{"n_layer": 9, "d_model": 224, "n_experts": 16, "experts_per_token": 2, "d_expert": 272, "d_shared_expert": 0, "activation": "swiglu", "moe_layers": [1, 3, 5, 7], "router_score": "sigmoid", "normalize_top_k": false, "routed_scale": 1.0, "balance_loss": 0.000143, "balance_bias": true, "init_std_router": 0.0324, "lr_router": 0.000405, "vocab_size": 11707, "norm": "layernorm", "norm_eps": 1e-05, "tie_embeddings": false, "optimizer": "soap_variant", "lr": 0.00275, "beta1": 0.95, "beta2": 0.99, "grad_clip": 2.0, "batch_tokens": [32768, 65536, 131072], "seq_len": 2048, "train_tokens": 585700000, "steps": 9117, "dataset": "wikipedia_en"}
Below are experts of layer 5 (counted from 0) of a mixture-of-experts language model. Rows are named router (the router's row for the expert), gate (a neuron's input weights, with its number), up (a neuron's input weights, with its number), down (a neuron's output weights, with its number) and show model dimensions 0-223. Each number is 500 + 40 x the weight over its row's rms, rounded and kept within 0 to 999. Numbers have three digits each.
Before each expert's rows: "gets" lists some tokens that make up at least twice as much of what it gets as of all text; "comes after" lists some tokens at least twice as common just before its tokens as in all text. This comes from a sample of Wikipedia text that the model never trained on. Tokens count by the router's weight.

# expert 6
gets: " |", " a", " was", " is", ";", " an"
comes after: " |", "0", ")", " is", "1", " was"
router:556568504493484480510538503500516538520544578531459435453487515572472437498565496496527495518500533487540489507406524489576443522642452480462516436510454548494514537475570498431531542507488420539494476493482473488518474504561528476486563461553452503485511533533504495531559542435468467466562437554435457532393446450538614451476542493504498463471540559551498546506486502563470539504478475519522551538457543507460481566487511447470493466489477486464479501462498496463497452559487543435509537534485492502522499522507504463509510503514538470476476502601450484475492510454506532572493536588538529465488463470519505561534478544495414467531474442528450513473445574498479542418488
gate8:543505478571587526512482493527473449488532503545513483450504522509453405481545466520468517458490559533576574463451425453491497443551489556522502446509519532470458489393426519518532486540516484449509547518444505531549502485557473459541539433484528464593584540472504512488485494548470507451503451515510482539443447479454464505566446474491457452481501494532424454437405465484531551541434517561538489487470543487487527536492497580451484494518469507507538506545542469425451492509515521514563546478510503502548459473535541473466506515467568423433520498564528471489518494421484452578498465483489480460504476543421478553589488517509507485511496474516543558525490588503447474548490
up8:529515475528590501484476515514498471502451532516475535517487466581481455538398459494504466490497465506460487511513479504516536516552553476480535497569482500493533422570503474536467518485455540538504521459425557493509414543475534443457541459543488528486430518525503516524456532506449495521533445470561547479497535524500445497500560486605535515490498496479492494433545434423450501457524595397487414483533493548547481542449424521542503480427510561502528524495524432507556540533471510493530450426435503601443456544530527557513520468520515526533440465511475526464561462578546512479485488422429495472444485476450532515483515542483488535434551499507483544544533519448543479476555
down8:478474443563504475499523466480557476557543480511538467534465529419499511483471509483506522500501488480483542495384497467489505558465438482521512549438420553510435480527480406504453441611465532460515546492446572510558480452577476486491520517545533568543532522587482464457531507567530490534508406551488495493478490522487517549491366400502506486442495499507460495437466486502464479454439450452560517471421482485504519503607530535552514506464551454513530503565546524487536455514525538521486546527457484497521479523500537499507526495496439515484553484525526536529545430525563503470493496499491546470428523532501505565417503496565474509486440513528521542440478493514498442551487
gate9:519463517470483500507489519536519468424622534524540512449441397428423549435485519531600504499536494430451444457462470451570541517519433528529485428559454470511500523528502566497518545498487477514433528505438589516468510478522489496516415488468545502462499479509526499535494495484469550506488502559483435513522469467495497423485554471499477509496507495556480530493510505502433502466494491487486516479453457499521452524443501429468513515504518451484536567480454612546546480450555535472459551557544520493435546535471442490547473562436533544518484546563475543581511519509478482579493547504620488515512500504490422520548528509451475514550551466484487485540480473472477510461442
up9:506472531445502528454463493480511477424499452522427453520467467508476520559480569475521502519485486474505493465524412514584485489430576419544588453507505478461567447485537519477498548517477481429542572551510521534525521552444449472509448501468507401503570474481481503439525511528551519531475512552512502523547470505514518545507533483541523541472553448521441461531540490493492566427541480431386491518485536513480489536504506428471496492528543493537543509485464629533558476569479559537529548543563490485486490500525505479474534436542464523570490506502525447572461493482594542464526489502476480482543463450448467487451524532450548475516509448551474552500550571464460520548494
down9:430474522475533499472543486520405402522443492505472476484518458446455488542532457530525454549518488474530549460501510459521505520549452522449552523559552557509512522591469546469474481501538539526470492483524456449498546493481541524497524549451518505501478470498555462455526492501519453469563509489542532416489580574661517481463423531521478409609459455477477486502519470509538437508592475494520517488490508467542525492494452460466498558513549540519442502485475441477575557467487496521439513482506475484564492487468546551452447472539440458531558522499456521467518483498529495441492469456502479495539530506507489461497569540535490582468555536525528513572493528468422577520496
gate10:496471486566495447507551468596446505565507548431487480527557552454497522567492474494496495526479544473522512533507527442479474503499457504468474504534466573501567559526475488405553477484510444484514499508447556484512454447515481471506580534507502513449497424449550490492576515486443490517484475527525457536500491532484540457556523525492504513544548440532458489499463508583472433492481496489481493472507486457445565569569447457511500526528539463472462513516495470550496475482591476597521501485567461517514558573529480465521500530449497501488462552447420477489493580536403547543492450492467539516434449474592518471428497474457363499464465494556460484522527517450515495511556
up10:456495460546537540508522588487448493518559530513465528503487519470488525504463498502555499513565537541565505514529461549480397470516490566474496477491444558493584529531458507428476520453492525392569488488482469501570576464531425474456505500431500545483543539512479452482511503457490459540463573458523486543445503556496471523538503482456504465530490522498574502518530481530479498460520605479527427557447467520489438436422455529460469498461556483523532536420506468496576438476554521552518474493483499478471480519546590432535531447446414484473481506509409496458523514511548469515505464514470622483466488454477530498466509550577496496525507454529506514521544495554500479533450
down10:534533487466487543522419533487498497460514458487526551519510444488508484565513541438526493541473516485458479510529482459489620464537454551475502495448451480539427463569487513483502507486486438498465464364507505529425568508384452539422549496502473526551480507494464440508487449512506449554451545523547492494457460478515505509487483415443459539466447561448525548460535468521484458528503491560479576396422547469493480479502526491533519540500423549496463462497469501568462517490544483554537522514543479533512492497582463557478458502542519474466508448468509441474552485510515489513565563438471464530520502527533445517533426532440495513495471551461411504551457516519495513487442
gate11:444583554497499569488467459426526521452469503474430535543444460556462500534504484461546471411570506476543510543448516508463528584545528510522505476492430491496563482528508511446482425468517483476502457543525553430496532566508473509417516484516469493486525498561526546472492535487481470472541418550467545514500436501528530505497524516479466486492507506545425572502479474443455522538551405525495500481519527528462515426505478496464482500475554578501567491482566458432417516490544587494580543559460463531467508493505522504458440549469481544459461553539433445499542550483487560436486518485482551516553484555436550509522545438472499488487514459545513535487549505459496598481484
up11:579540460483386536483570457544438492527453539484479479425553504413550550523457477454471461427466434478533482461523490498505507478519491458589543504471517494470486475474431527531508533550482550476470521457510506578495587470522490473568524516431487496474493518529484472538447448466497495531526534548553491533501469569517441523530497459444501492538488508481516466486464526489444442430490516505493453430502541524545468619434494552520546484460579564479542601459437504513536583465551516527496496495509482439571511492512509496523456521455481529492506551490486428532486476504484489476464506479524561481475473557470470493580510499450487505520521506572509539558509479442431417457443
down11:516492501448504478553438544518497461481600502514472533519490517511442520475491506415474502585405536495516573537485486516488500459467529427511549536477506459552494534481484550518461444519546549447519529509557460546480510493518490501465566462518512571480491514496533472497495501478521520493445454481480500420462470437435515428444524483525579468487474529527533570483561412520507530554518483586446440468499520472450416471557514446451522475472443437506585544458509565489473547525486551493492497495479553507479506482479509519534488531524505466502528499469555438508518553419492537528563498582531465438389462530444531502530550534512505509506440528452503538611507427519519512457547

# expert 13
gets: " ", " (", "201", "–", "200", "."
comes after: " |", " ", "|", " (", ";", ":"
router:591465408552498546486522482487500396505507530559496492545476517479403473481464505526490609512397441575538491527425518510470468476608485551565511541484482508489534470487566479465523529535557460509480528471578458516545506514498500520486469483520444521523475538485530482482526575501489533471529517516535484478452497500534633460494482483494499514516610509506483475497444486545561489513514459501578512544507523501524508530536508525503575542509561503501506520507495471464470512490462509517463502478432464487544484490489458500452413509538530439443362495491554476462428501453526477512514491494473585424503511488551490503509555524520404534436530451492531529481509460493506506429493
gate8:439555502517466524492505465533493497508461501462523515525482453489471501618480563457477521493442464444493558490504549471477478552516446502482521478445557494542500538593541523536450511460544538472490507477525577478542494460544522535454499531488506473524443537477521544527503469499388515459460508497469430516484444488502613501504481494541542564490554512543509505430509495527424490507493404506557536546523510480474498541539423547525443455436574545488469497527435457510501533472497524488558522551545431525410520518450487461462577509538430515516472482518527506518542529503552467499632530508457529411490445604501541448496559480504487475495482448512444503457470471497539525465531
up8:463549449550479509486467563538500547495571524533543475462522507459449455595520581546471482527519474505571448489459555541514490462388506437484548457528468522472433520549508469468451524544484486462528542497475509491548459466528458524487489518498465487504521539525469484554438487529522475505546498429529478479472499518507516452458478519540514541483530527430548488493597509583465417562442524495512553475517502487517415500570495546507515528515500427547394433521489480531495538498512529441404457480450526414488542544489511519517513565544540456565455492525557480463517519489447488530571445448536433489544533521491535537514481494541543505470493400497450471470541487451527438507564
down8:501489433525470485559477570465478504476474490496502535566538486466522509445526502516559650500478533573413549519483526493463545573527504468463454436485537475526507468458472560525495485557508527549488523526509465472464475493448508499564476452464462454525510497505478519470511491532566523428561433520487497588405499525465453500438487495490475457499458517514408463501520566530498451525475508442498524504516427553512466518466468507472491500449550445521578466428466542499523485528528473555472583523483551446532461459528486495483506493498621528480536527463558532549548482495466526443529463474478467483473441469500550537505488437544498383496475513559460502527478576480510450571516
gate9:564491449491463574482481379468556528515452497509455466532495556445504549530567467545492488510456534517486431539452462481537499494528493491456582510491442523485490518420497503488534522435523512512517603463489470512569462470483554536511488479462531518575460564509521495554509502559509526440514553572537481537454534502504504466549502443449406524459522557523538501541498529548487493452451438491502553483496481523447512480450525556499482517515543432560482508466377515493424509527490512422498479507449483519517481539510477521522470521540391504502415500404437493483505512507527460480544491477455498440430502549494530469502463506496437475469518521458483581450522515477449458550585
up9:512534485548449482514431465491502520542527505465467431511486524469523517383562540454474519491492486530487547426511478537552489497494484465445530541454505558477452519527476493505523562497493409532416566507506494519473441482506506488544515512525544543478497494458472488554492468492459492526501595502531524464532487510484470465527467517527437513439446503496462453392544540573545510474459501558563462520552494515520396511514451599473428491472475511512517497511470534444505500510515421503484581529541543522553451488504427481520454580532491528480452450514633557492455497486531540582516544533416569470553485491506445496491491494463493469515519481536540477530539482450519463459404
down9:578506505527467480527494532386503488454448463424495506518558515562528535529502444479427561495486520507494467500533585532450543507520525494515504462418500482475453414540485526530487483503494467463566484489518648538486488498487498488555498524526517503497547378485462508440478559546509488561487467532499477513517449416497508454516541515506502403479473507501527549530492538476507508461462488501530531553484501486510463466468564462455518519542487408504492412506442473474375490509524471515504412426404453499563596490460454510496534492483496429519519511478440561472452502532498503486518521455512493515507518490527541557507519470500537507520495483519484555548535486550585469473434
gate10:611540460541473526527519510459428559497480492476558520507539555548537531538553435466461578497492528493545432574465553452497489475485507441479552476517463453535509566470516488609523563494489436465460481446515573436554523517482539448411518474464507533524505514495487546530523486487527465470499526534534457494521544503501472572472437581442573433546528534486449522514486502538480491516447436471418471521538490475504556551450444522505493562456434511509448499410485516442521511491606498445504489491517510470505477500486480587507526521472560495476423417491525526508507545516518511427519511481490506515523537518472486528479478504487493503482487507478430553558509531398435462549523
up10:539452521459468411578559531474508562582525487489482540473500507416493477482412476540506470533524520502534512474488461491481515472554443535472521522516495484508522490541528513452509552529566449472482489483537490521619564529472509472465562521524524473514493513477520563539485477488535542516528495438480528520549501583523506546462482464450524431527536488461530478459523528437480472448529509545493516433500484425394486556503503420480465508528522486478516447569505516601514549523426470482581547443525508486507478532457503488452423473470466503413518517507462444525462553555560453619507491453508567512472464445536524541452454568486442510414491546525466498502534497491479530475527
down10:555535471522522505550459527472473486524487454426560526569531545503555520533398525389513474481533495531502459517443494566481556557585424480503437514460472431479469553501498525486440482530492509511548517525529420472519491488498484538528501486527461422552444498413542511562472555492439425499497526552501524500546487531474455558547553473496513492526515528517535487481457511520545439613483581524461510519507541550489462513534510439506523498549532484489533487526462469537568487468401454458537501537539494461523496537559500537490518477510504530451465494489540496430611522465562525514583470487497464495498511516468472511516584532500449444476445469567545448504466460518496567454474
gate11:477538474521510502479536548515542590464541505510491485425504497432492511505558540476561489529501529398517522525484474607481532493530478586536575478548524524515480482540501486493462457497480487479490584496517527538518506467399496552552449513490501490406476448542535524502581610455472465506475506483564460510506504530516489487482540475515508457477487470501422531506529518436485533536493463535485497465406517501467526535510437521464528589546428461478539521454460489488504504396499451503450493462533443497408450533466502495536544490452476452428442537547465499509481532514502514551535424561509394442537481459511490500459418440515556574523488551502526472524549531518488504495510
up11:497487480520554462430522488521553523468561533489511483479595525486509521555483470469531598508477551537506482490518481468524515445503520492555555513526519547544456486445531522515470573419484406485544458542439501472470464473551407490428466468466559485499434478512503503501498516477421553471476481437443432503556492576521465548493578486496478443462574506481521536484521441599527480477493527461496591572568516488497468507451506486462474513536531547491486449542527497468492415478545548481470515512574494474493595522496498495491529512499474585505441533462449474503490436467523437561457493497477531585484505548530474556471558550518490541476463491479523446519580514454541544459474
down11:475468527498482500459506472551528566483522518507482594453547454490527534483554534449495544473475436523535517509497482484506512544520482548431509451515510527541425512573486553492514468490492465463495481400430557468526539515445480563598526545492474461503496418479579519431511516465512514490521465472533496589527466506531542508510526499519455525522559494434505532509476509462447476573522451509474548510539503530467565374457494502510487547536449548441549455522504457491468415455608493439467574499525453486414533480498468548512502557480498468494474452543414476464451491500478492562526535529454511442533457513522464547496482476506493502528502536589556520489579453421496446488507

# expert 15
gets: "-", "\n", " University", ")\n", " John", " United"
comes after: "\n", ")\n", "-", ".\n", ";\n", " by"
router:556561438544484535542495519451541481475501537547456538473498469550469513456563412513496435595503496494536474473454484478450475492491560497493445521505478490425492540488555482518516516523514494499417504527501561514537493478511505491552494467504451517551471527552433523542516520550436544546543516520497543471441580447517555520514502438472498488544605520433478466493519524458480569496539489510431526556470481439521489549530521528521474590492495498458478510530469537550547551560465504572400571560539462472547459452502432503460480448509469503467454468532513540497492538523522546522487473508427551483475426520467464566480555454461545507444475457456591503407488532449536548458470
gate6:533508609518487483555549436489524429496459405489478413432506509527406579477530439510511580477444522476479510521431488571513502535463503528539504471490416516454433494575447587497465446534459477552488508523475524519556512448437489441539461510489450459463513551521510474511479515534372505595483528481439551463535502470504554501516486529502484520511516537550439558551516461484500491499556528521523456477499525515563553590520491487575544497592435524505517484514476583499449494540505486531442485515478452494555514529476528476467496450495508529422517434514501525493445480545525492546505430511516491455448550492464496500489488475513539538483555484450488490521457534469491556487530
up6:558528462536490511447425469535503538541494520505508553578520472546490404506541532529530471500562534482530444467546436510433562461495538456440488587480486499534488541439511444401482464458494498455505569496556453475497495513488474438513490591522523532472482474438520512511506482492570540522558518530543416509484528443490528522544462582526541475475491486495460489469432623538546531556422501426521500532478529487521516456506451519494481473531434480564468536456485468521519508524470494442547470505493562489548599494527542503435493470438562477529418520536524470524523396437447519462525547547476535478540502498527551527489527489475488459539488493463507495538504467536474492450431
down6:563450516502453522382470513530483405523515504542560513505479550461567476475508471606476511470451441486495465506432473412541522526600554552486553569526525501547602520505469454520464462478477511485572555477524530479444487556568557459486539483512551516509454529564556484484532493458467499530480488446517512480490507500504517467477519474506461464428512475513503505493454495505522516479519522614503468478514458439482529495568484467512546490450606506524571508484531470570488454505447487510458488465510511471486483561492401467514437504500504482444423482554483520456475519508435550487485568535551495368481475460486514453496487492478486421514481560482453489524498538480467505495515
gate7:551513487551471475487515552493454468537495482555466487546452535453496492507456509545522483450509548538560516488516549520534507605558527450515467575483474491516517544484506539481495461496449543494470514453435472477486455444472494490437501425559501462473470566508502480526515541577565511541527515509511501500388531506558466501491506506472586495469436549517538447471531436493487530461523484526571500516504496440510412545492400485555513512595515492495493516557479429481573462522562484518411455480581504460508491520549439529489480427506509523461478526507619534472544484562490381492528449441535528463473481471453486502498493473550469520506496547420504513452507458509540524561448
up7:506467482433474594536446507525455477616506483494470531542488492513475491449456482489468458486468572490545506518463466511548517516503449502492501550492563522560512503487437583429414430489473472528497473510519477555494483547428476517513458510508507467548581472511467473497487464528505510478517540566564536439458495447504479590463502531477492565461444528458569519516520469507505533463490464521589485485489497449572415471469504479392477509530496465505524520548558445439596560530487541514501497509444517512586492554459555433508505517499521497518493506478555493459495527512441490510484453465568510431483525451440460553524439489466448538501549587481490508485601493470454500528550
down7:515496581596494550533510541536496536552481496507525507470495496420480399472482561526486549513458517499521526475528452415527560477465458474437541526482544512526470527527451530514488414469463460499480545474425441495591524485458568494512448508500522511460475532482489517545458459433539502466504439448499459524443529504575497555489573453433519496493445501470522464485491453503554507454504478524510544403459468488513484558471542509510510511547536515457450440511470574481558468482516501557491483521571543476408552483471529405519437530492520504469501485500544440534522489519466495438519534574575413533473443494517475532499494537428484482492484456610452519505541495551485443520535
gate8:468532428497517470502507584444534476548501542435484452464471529525615511522554466462553552530458465544539502526527532576504454457494544466487472595480534522451475491511631456488492523444464490473479493475463472529461523537516460500420499436526493478504463484504495505478529513519487520486478512525572521505486503472466461567522473488493540545565551458421438490461503527459506553532500444468439450536524486543544518515492522578497500573467579504530452440494480440442557528541545496449504606519454438568494485519456521510476473485512523518482530497537467501442491448509458502465471494504577563576518499466526437546496532476514428413558484437541419496462467492529528469474465
up8:373466521487530509519439485504479476492574529473523459478444481489447519549436459490506530443507492440502516488548503481463517487462519519508537515481557510537461548472546517497548476502560530544487432476522481506491497511492513488549539535530516459512500469565516446430465476526519487504550505553437552525410462545502459481436473550412490567472453470509543560517533516493417445485452492430509516567509506456521491479528456513477534463488437388518492452583486474557489509476489456476541569496541440508569414523569515526502512587538446363525432515542508547512466471525478525449534557500502487536489474588506477482508471508468492548546470491509506501525544524512500530617492
down8:511499468515500495466444496554499481459482512408530547503534447468457500485537530473452460555525469502540608503502451507461488436557482446460513482455455492520460451445475394539446411491480429509527542527520492530479510450444443468521506506518528498452474475445548509527512411440525507470478480436535493510443421497497508516522515471580506515457475443456468499508530515537478506521511427513484609481537447512517458483513507491416439453504494458491524460558428485514515439456490512427537476487550544534475539456470437512484491549482494538492451489465490510520568428513442542532545527501597477512549496458497543453430437431546472538549442448525535532523497440477577482523557
gate9:480477486528414483475496513553476512572499512513487493484492542510550468460567481430495544437453515505530520575488483471424529475490590484537458528505506474489567519464483372481474480451451560516530405564510515564478488494508565508547473455545418478462536487492530502567519487472397495506514455506490500543444527509436508488488527624480491589505472565445477513533530503507402550448515517577530498503497537484452496495503526487519487492515454525466510469467578500529518515454523468533510504402523501485476441526610519518481538435543546520513439520540550418430533509522475519494484514429504505510488533477462464548462447477458523476478464513554500471464502547537455561545494
up9:484533490541498526430491510361453473541538542468495519492542521489503471490523555475553421483459483548460556494477446534464486458541429530580533435524521493464491569491546540512534470550521527527446490467568541498542522444481451493516436481505443472455490518505471467509456502506576469464471466497562552504520496535505535470505448501467525515507518462457484512501461497569521495482475482534520440541507539545607511511456501537549523472516465512487479396484578487497428472571537535503447534489486544465427467537617495536460543538539534472590511479491466514489519465513485520447521495503542515565530582448465520539502529497493478485518533548610564476496495479559618539513457
down9:504523516533471402579482506485533484544531437525499474449538472499520488485533490505525498451460492503554514538462485503431480479547558494486520347421527534495493489462499547514516507521475416477470477471462491506467448523469508492480496547499539520511479505440494453512501482496479506477524523534470549461567466466501557525527551550516502532426457540597489531511474522518511556565467533463591494505481529411468442499514501488544476523506536516499506553468475405580515477438548430418439481499477485497512507543487465423518494454410459543460446527459433501529513533479532508605462621515438463517469513478505501525524436533547427531424486486464540463560532485470513546514474

# expert 14
gets: "\n", " |\n", "-", ".\n\n", "\n\n", ")\n"
comes after: "\n", "-", ".\n\n", "\n\n", "==", ")\n"
router:533492489468483464496531530512513495455479534543463476502451492479308512469540483456493552496582538614480472506382496512501451494577527532514481489509503454423445508461541518497524593497540531463485495570502520481549520494460480481485460516479450494531510494494452546498530513495496482462520544563488549462468534543530503520527510466470535550569570493560541503547547514517464581505543491477433462523549520529473433521531485481435508500491435412458455443498461525497525532476478512518380537544525510442524405437455434508449507504514504521509480443497538515483529483461467514473487566515455529547497517584510506558516521545507479508450492463523509528448458547475530524531435
gate7:457520531491489408524459464541521485525564536492507552474503445529485489507514451518490513492485490436536501497520405471463492447458487542490558448541517629521473482523415440446473547478495521508545520518523511528410507520485499466523539536464447515539483497545532574455503500508470508468480529580529462445494450450575551525527537461489511457515544622455523504491507448507508517514501501486498450503452503505533420507522439465390507519471496467486523545533448447515543515548448484425551490541525555484552500461588494423497479509501518385459487535547539506500513537557511544508581531516459415586561428521461507498484535558476477509520493481534543536499534521456555476530479
up7:561538439528457439435505517473470501507627485456472457503547492446506562536492519502514499482524488488550476427549458479476556519460510526532534434511513530552503489448500511480515447601502493405491535501486489517522469532426428468498579530503493584522460506477455463589614472449516494534496512549544499498487479473518534433505530469528560620487593500549478507491504544553500518480491487469481474457470484428512534495580488539541524546567453448466445500500471513533493544532521516462539456538422503543536514480506538483505519450508494555495532531532480463506472519485484505519457470469537495504560394551496548450497441543466504476452496475441442449589462465530442497477520
down7:553460435542445537526470435438452511425516525540523457490464523544532544515496514478469555474502546519498464480513495518479442518471567469533529548464453513519566482494470530482554508475467494445497475516430474512484475444477517542625428533481542492481521547522517528533522491470487430432484440574453456528486491518497539514575497509442492506511519491414533540503493489456563551558554514516513410542474468512521576397428476503594522450492405537491487481570474543452487540506519478505482507477569542510474523475479517556518483558448531410528484434536475444510481520477554478490522544459468494495520415489537449535547584471456479510543528493432544495502552506481421470508482
gate8:512516498510518514567475484563454508482472551494543420436565521524542481519563511471509551494555518506468504505409453537511532575397541510510470427491467401586464540419442506613533526493463524552492441548544523543496454455525456505518526470469544523503513538478472491467443557498480476475493495522552526481465538512537494417524498514518565469514501496483485513506479487538551522497461461480398454477533535430507455490492551455436511539491474613536416508496505541488491479534509492484480520573504561501558515557494456511648537544389480504478573538497421506521487510487517525474488533509434467454532517513492466525504496485521489508488543466475495473467477456529500466475461
up8:515515494512501470500474576460455588458489513532490488466475520461479457530508480517563527465497497472463529496506500447492509548549466467454526522504555485507432484467514512493520467525559543475523575493499510582519537450469557466566606486528428535473485529493445521527474454471515527526520540486470453468550490538534579534504447436516486513519519544529446433442514514539535499496475448451473496408489592430488510485510497434485558539470543584507534464554435498552511498473492547499432479488480600530496519474475476498461521506438455459492557494574576538453514510439520511499448535501495458473449568445588490517528497550516563619405568459455485452508472510505501504429505
down8:510470532428497503437477462431475529453496507537426469474467498410466510517495485482521463441544567453470516503500560508499483462545532462439510521523498504473546571485508403507548490436456557462469489538465481415571571540523488510445485522479444524524513476415526586550542448504603534468478514559506463493486419468499527507502559484474450477512474583487541497515497545546524465460454541578501497515516558488518495533515513483558507525485520555552510463461489521422468459535444535435572496460527458525569530580473506478470486498451528615518550486471579522489469513471524500489428554515463496495484436536475473519446467550460501433447519518504509537483516571483490570486465
gate9:595457426493548526481480544515542450536487531463526501470481512496493512458522422487507481484516518546398606572451589507467480435560489446496386513427525446553460479575533526554408472527551478543509479506496492449469526576542527532553513540510497472532493482520470543441475502379435510571471505529482486472498497570523494487497448554557564459566475514474462520488515454518518427542521545533516522431459534496498496511527504513501480493468466557469538403493508544461526505500527532484516510497545524584486545491472433471489584519499490505514436533526457471521462503511513553523465454531528478527511562503460479454480459543511428490531520574509520515459443514531506519558528
up9:495449476476500550491565480505563577542556509501472477522496544561428504531399481467529515537520517502439453548468457460432455526513530473520554439479621516493483460508498539502514476452486456472526494513470421423502497440443513449488552459519591506466501409544554487503524503422492552514507491514578512480488499467509453457468473565522516474517482555597455492544480542532501420492498517518467543517525505424562537521455495496501468571516499501529539559516455482454468454495419531515540509509562466518587514566495477473504501509420460487527522522450527467531600520528524513552433497517453517479547509540504544478446477506538500471533565457449455461513527562471586487507466
down9:524589474546462482478496456512447517465519500500583522512437428514571488514428519504500516444480460558475527532482536485553507464507522500513532415573467539472399533492478499534528551569525493587466503485461504425500550573574470503456476549446481523529527447426475498503545491536571608465443476504496526452566474420527536505475529513489541477518481525464543435469478520498520546464452442570566490495464497485485553491546462548462547579463466521543495460492473438490456557475536498484530466491484458563555457565554454559449490492540486485520434434512507483516485518507552484498495518445557478479527421450553444509513502447458488557474506519477523485497450427510540499471454
gate10:458525482489449474555567475551502537513523449516529438460428475469479435429547484497440435515439473497496508534478481515476549443520483521553543457553514505586516567450489583467545535500531490424464496497523550448480523437473512441508434526502441491571496522503501482491444496492508561497501523585503528544454441451437450476434450483540511494458522457492510491580487446526477460485536501456524464478512556499485481460496517509483472459564496584527498405441487540493556526544445518512522450499512568473437477385502495505548484507544502502513473438447594549550454516520525569484464479473555487544509515513465517600539510515520533596472517519516494570468552534538458505525516
up10:496495532523465457480486471492485493495498502526461563525515521493489505512461579562562431524529536452495550470473519536512616479495546504462556538474525502490466563531563489484518508457522475526552554516440510444525507560485519494551538469446536519431551520496456478488507463490458544511546519494417555462505503546480496584467546499460495562533474515440445536469551568485515569451548475452538491510473487518435541510518532499483503525456524518569535593532544512522472492508502429509507471453539534506552501492455506430462480550481512479474454555501487445440485521493432515502578450495505491566373469441477604445455425488490471555431503493509454441551499405419554502476486
down10:555473487467536520511522450407420469499446566528531438527467552468467488492534516533453519542489549508402502433568439562478516513459496416562543445492524463508432511513494478505519550521445482532470482514507492497455556465498528502521505485584482512508478381553502561511543542549535579421546521523518535506445484464493440434493407520519494475511566511476539476485458515501457497479418516502494474509501484478542475555539527510538542530474572511505548551506502536492503499442516497476534484567518510492497567539566517464551580440570506517460473513501547429455513554459508495488545468434546476512416559518492526475496472540514467565530476467461536524617497550522468541478502